python train.py --n_layer=10 --d_model=256 --n_experts=32 --experts_per_token=2 --d_expert=192 --d_shared_expert=384 --activation="squared_relu" --moe_layers=[2, 3, 4, 5, 6, 7, 8, 9] --router_score="softmax" --normalize_top_k=true --routed_scale=1.41 --balance_loss=0.00841 --balance_bias=false --router_bias=true --n_groups=8 --groups_per_token=2 --shared_expert_gate=true --init_std_router=0.011 --lr_router=0.0008 --vocab_size=2048 --norm="rmsnorm" --norm_eps=1e-06 --tie_embeddings=false --optimizer="muon" --lr=0.00798 --beta1=0.9 --grad_clip=0.5 --batch_tokens=[32768, 65536] --seq_len=256 --train_tokens=390000000 --steps=8046 --dataset="wikipedia_en"
Below are experts of layer 6 (counted from 0) of a mixture-of-experts language model. Rows are named router (the router's row for the expert), down (a neuron's output weights, with its number) and show model dimensions 64-127. Each number is 128 + 24 x the weight over its row's rms, rounded and kept within 0 to 255.
Before each expert's rows: a language model's description of what the expert responds to. This comes from a sample of Wikipedia text that the model never trained on.

# expert 26
Table cell entries
router [139  98 100  94  99 100 100 111 161 107  97 102  99 122  96 125 121 114 157 104 156 160 103 100 151 135 124 114 115 158 103 125 159 155 165 152 111  92 151 149 105 160  95 160 102 143  98 137 152 157 109 148 156 127 126 108  99 105 157  98 147  98 120 104]
down0 [125 138 147  89 108 132  89  94 119 108 203 116 136 119  97 116 139 130  95 135 152 137 157 114 135 139 107 126 163 130 139  99 111 111 127 118 105 116  97  96 166 128 122 146 117 141 105 121 108 132 116 145 152  89 109 109 100 177 101 122 170 114 111 155]
down1 [143 133 147 124 153 133 123 113 134 177 137 119 120  89 149 140 137 117 139 122 129 138 102 116 154  97 120 110 112 111 136 108  89  97 123 110 140 143 150 151 134 179 159 159 120 117 112 110 163  88 146 125 142 117 141 114 140 106 132 125 137 133 113 155]
down2 [136  81 131 156 129  85 164  83 142 118 102 140 110 167 147 121 100  93 131 132 114 113 138 171 144 190 115 138  88 119 107 172 138 159 123 139 150 151 140 159  84 122 119  72  99  98  66 129 118 145 140 118 145 156 121 139 124 158 178 157  69 120 135 129]
down3 [155 127 110 124 123 141 132 169 121 129 134 138 141  90  84 118 149 131 139 113 148 107 100 124 124 157 189 143 113 163 137 145 136 136 144 127 147 128  98 156 111 143 140  97 143  96 108 113  86 124  71 159 116 125 133 178 140 154 177 116 127 140 176 146]
down4 [182 103 107 155  84 144 141 131  84 121 149 129 101 140 135 119 154  96  86 136  80 103 114 183 151 110 120  97  94 123 100 141 139 137 103  99 109 149 121 135 152 132 165  98 154 146 174 100 131  84 140 120 162 127 156 129 157 126  87 157 151 143  96  91]
down5 [194 114 110 134 110 125 125 154 113 118 132 154 127 111 121 162 157 109 126 111  86 150 160 151 103  97 104 125 121 161 118 152 130 144 133 130 158 124 113 180 106  89 108 156 124 133 102 140 123 146  97 129 172 121 123 169 125 152 122  69  73 141 112 150]
down6 [ 92 124 120 173 106  89  88 122 126 145 133 113 134 117 123 140  84 123 147 146 128 129 159 208 132 115 144 133 112 112 133 132  88 145 119 132 119 137  96 116 152 117 110 140 127  94 119 133 145 126 141 102 141 128 124 102 142 125 118 106 135 130 186 131]
down7 [100 136 101  97  72  67 162 131 115 123 163  96 162 158 127 130 138 116 148 125 168 114 122 118  91 140 148 115 131 199 124 186 106 155 110 146 122 163 152 138 131 140 133 115 185 100 133  93 112 107 138 121 147 138 150 113 120 122 132 170 113 188 104 138]
down8 [134 125  94  99 141 130 101 146 132 106 123  85 116 133  58 131 132 121 192 151  79 127 177 180 128 143 121 144 105 141 122 123 105 107 126 141 121  96 156 134  77 150 126 152 172 108 138 129 131 137 148 161  93 135 137  78 110 120 139 107 149 125 149 130]
down9 [153 115 115 164 127 129 104 156 147 122 117 175 163  80  90 115 104 117  95 119 163  81  97 110 151  83 140 127 137 143  91 127 130  89 139 144 154  87 131 134  94 141 154 114 130 159 121 143 122 112  71 156 130 145 166  95 119 143 114 111 138 124 157 111]
down10 [126 148 140 151 114  88 102  83  95 126 140 164 125 110 131 110 135 129 170 113 105 137 129 144 142 123 136 127 144 144 157 138 141 113 128 118 145 112 105 126 137 114 103 122 115 150 122  97 125 155 104 132 128 105  87 118 137 150 109  82 105 129 101 103]
down11 [123 112 142 148 123 118 100 143 156 117 126 126 136 111 129 106 101 122 137 104 137 142  98 124 109  97  89 108 109 137 130 119  68  82  96 122 148 132 101 139 168 104  84 162 145 120 108 102 138 163 137 149 127 136 109 136 124 117 116 116 118 160 168 129]
down12 [113 173 123 117 146 130 107  89 133 172 134 129 148 108 134 118 119 162 126 163 124 104 110 123 139 146 124 164 106  64 128 152  91 112 128 132 124 105 120 159 137  82 106 156 119 140  94 104 113 116 125 114 117 108 142  77 115 121 139 126  69 119 104 123]
down13 [ 99  89 116 131 119 172 116 137 121 118 121 107 132 126 212  79 159  86 150 167 146 134 120 134 139 113 173 123 144 109 136 111 113 176 177 130 133 128 122 159 121 147 134 141 117 113  97 154 127 188 114 189 159 152  99  97 165 114 146 134 112  98 121 146]
down14 [154 142 111 144 122 143 146 158 137 120 110  96 124 102 153 111 124  61  87 159 160 132 137 117 138 143 100 124 124 134  86 134 173 134 106  85 134 162  98 136 129 191 124 158 163 142 163 162 137 129  97  70 108 106 133 112 133 124 147 122 116 151 113 157]
down15 [123 127 145 117 103 119  92 114 116 135 137 112 112 151 118 126 122 152 142 104 144 161 148 194 131 127  90  86 118 139 132 128 148  99 170 162  96 191 117 138 151 125 114 140 129 120 125 127 165  97  96 142 130  93 173  97  83 165 114  93 125  99  97 142]
down16 [ 95 159 105 129 162 151 119 113 119 100 135 200 160 101 107 124 113 118 134 103 133 144 134 132 172 128 108  92 104 164 144 135 136 155  93 115 127  95 111 127 104 132 131  93 146 106  94 117 169 154 122 156 113 123 122 154 137 120 145 145 200 110 132 101]
down17 [129 147  95 148 120 149 114 141 141 121 134 107 163 109 153 103 141 126 162 125 153 139  89 148 125 109 150 139  97 107 152 112 117 112 135 121  41 125 121 142 110 120  90 143 143 139 125 134 140  86 156 128 115 128 125 150 133 129 126  94  78  82 149 165]
down18 [124 125 140 134 103 122 136 140 118  75 118 109 137 102 121 141 133 132  95  93 158 123 161 154 132 102 156 117 133 127 130 133 126 115 100 143 152  99 128 113 148 127 124 152 151 146 138 150 113 142 149 144 150 150 149 131 128 162 106  98 143 116 133 121]
down19 [108 150  88 137 177 105 145 160 131 179 127 129 137  96 108 120 158 162 159 138  99 166 126 111 143 106 105 141 158 135 140  97 136  76 152 160  98 154 125 138 103 124 114 118 117 145 113 121 111 134 115 138 114 131 100 120 159 119 129 153 127 120  89  90]
down20 [145 127 109 102 151 140  97 130 126 133 172 100  63 124 136 132 167 127 160 129 137 153 111 107 139 110 137 118 137 143  97 147 172 140 147 161 154  89 110 154 105 137 134 127  95 148 130 124  71 109 169 145 140 132 133 138 104 159 106 142 106 140 101 126]
down21 [132 130 144 129  91 115 130 129  94 110 172  85 162 151 121 118 119 118 145 130 114 128 162 112 115 146 144 146 121 132 118 101 163 163 129 122  98 128 113  98 102  83 138 114 130 159 120 141 132  94 139 165  95 156 141 133  99 118 139 141 154 108 127 131]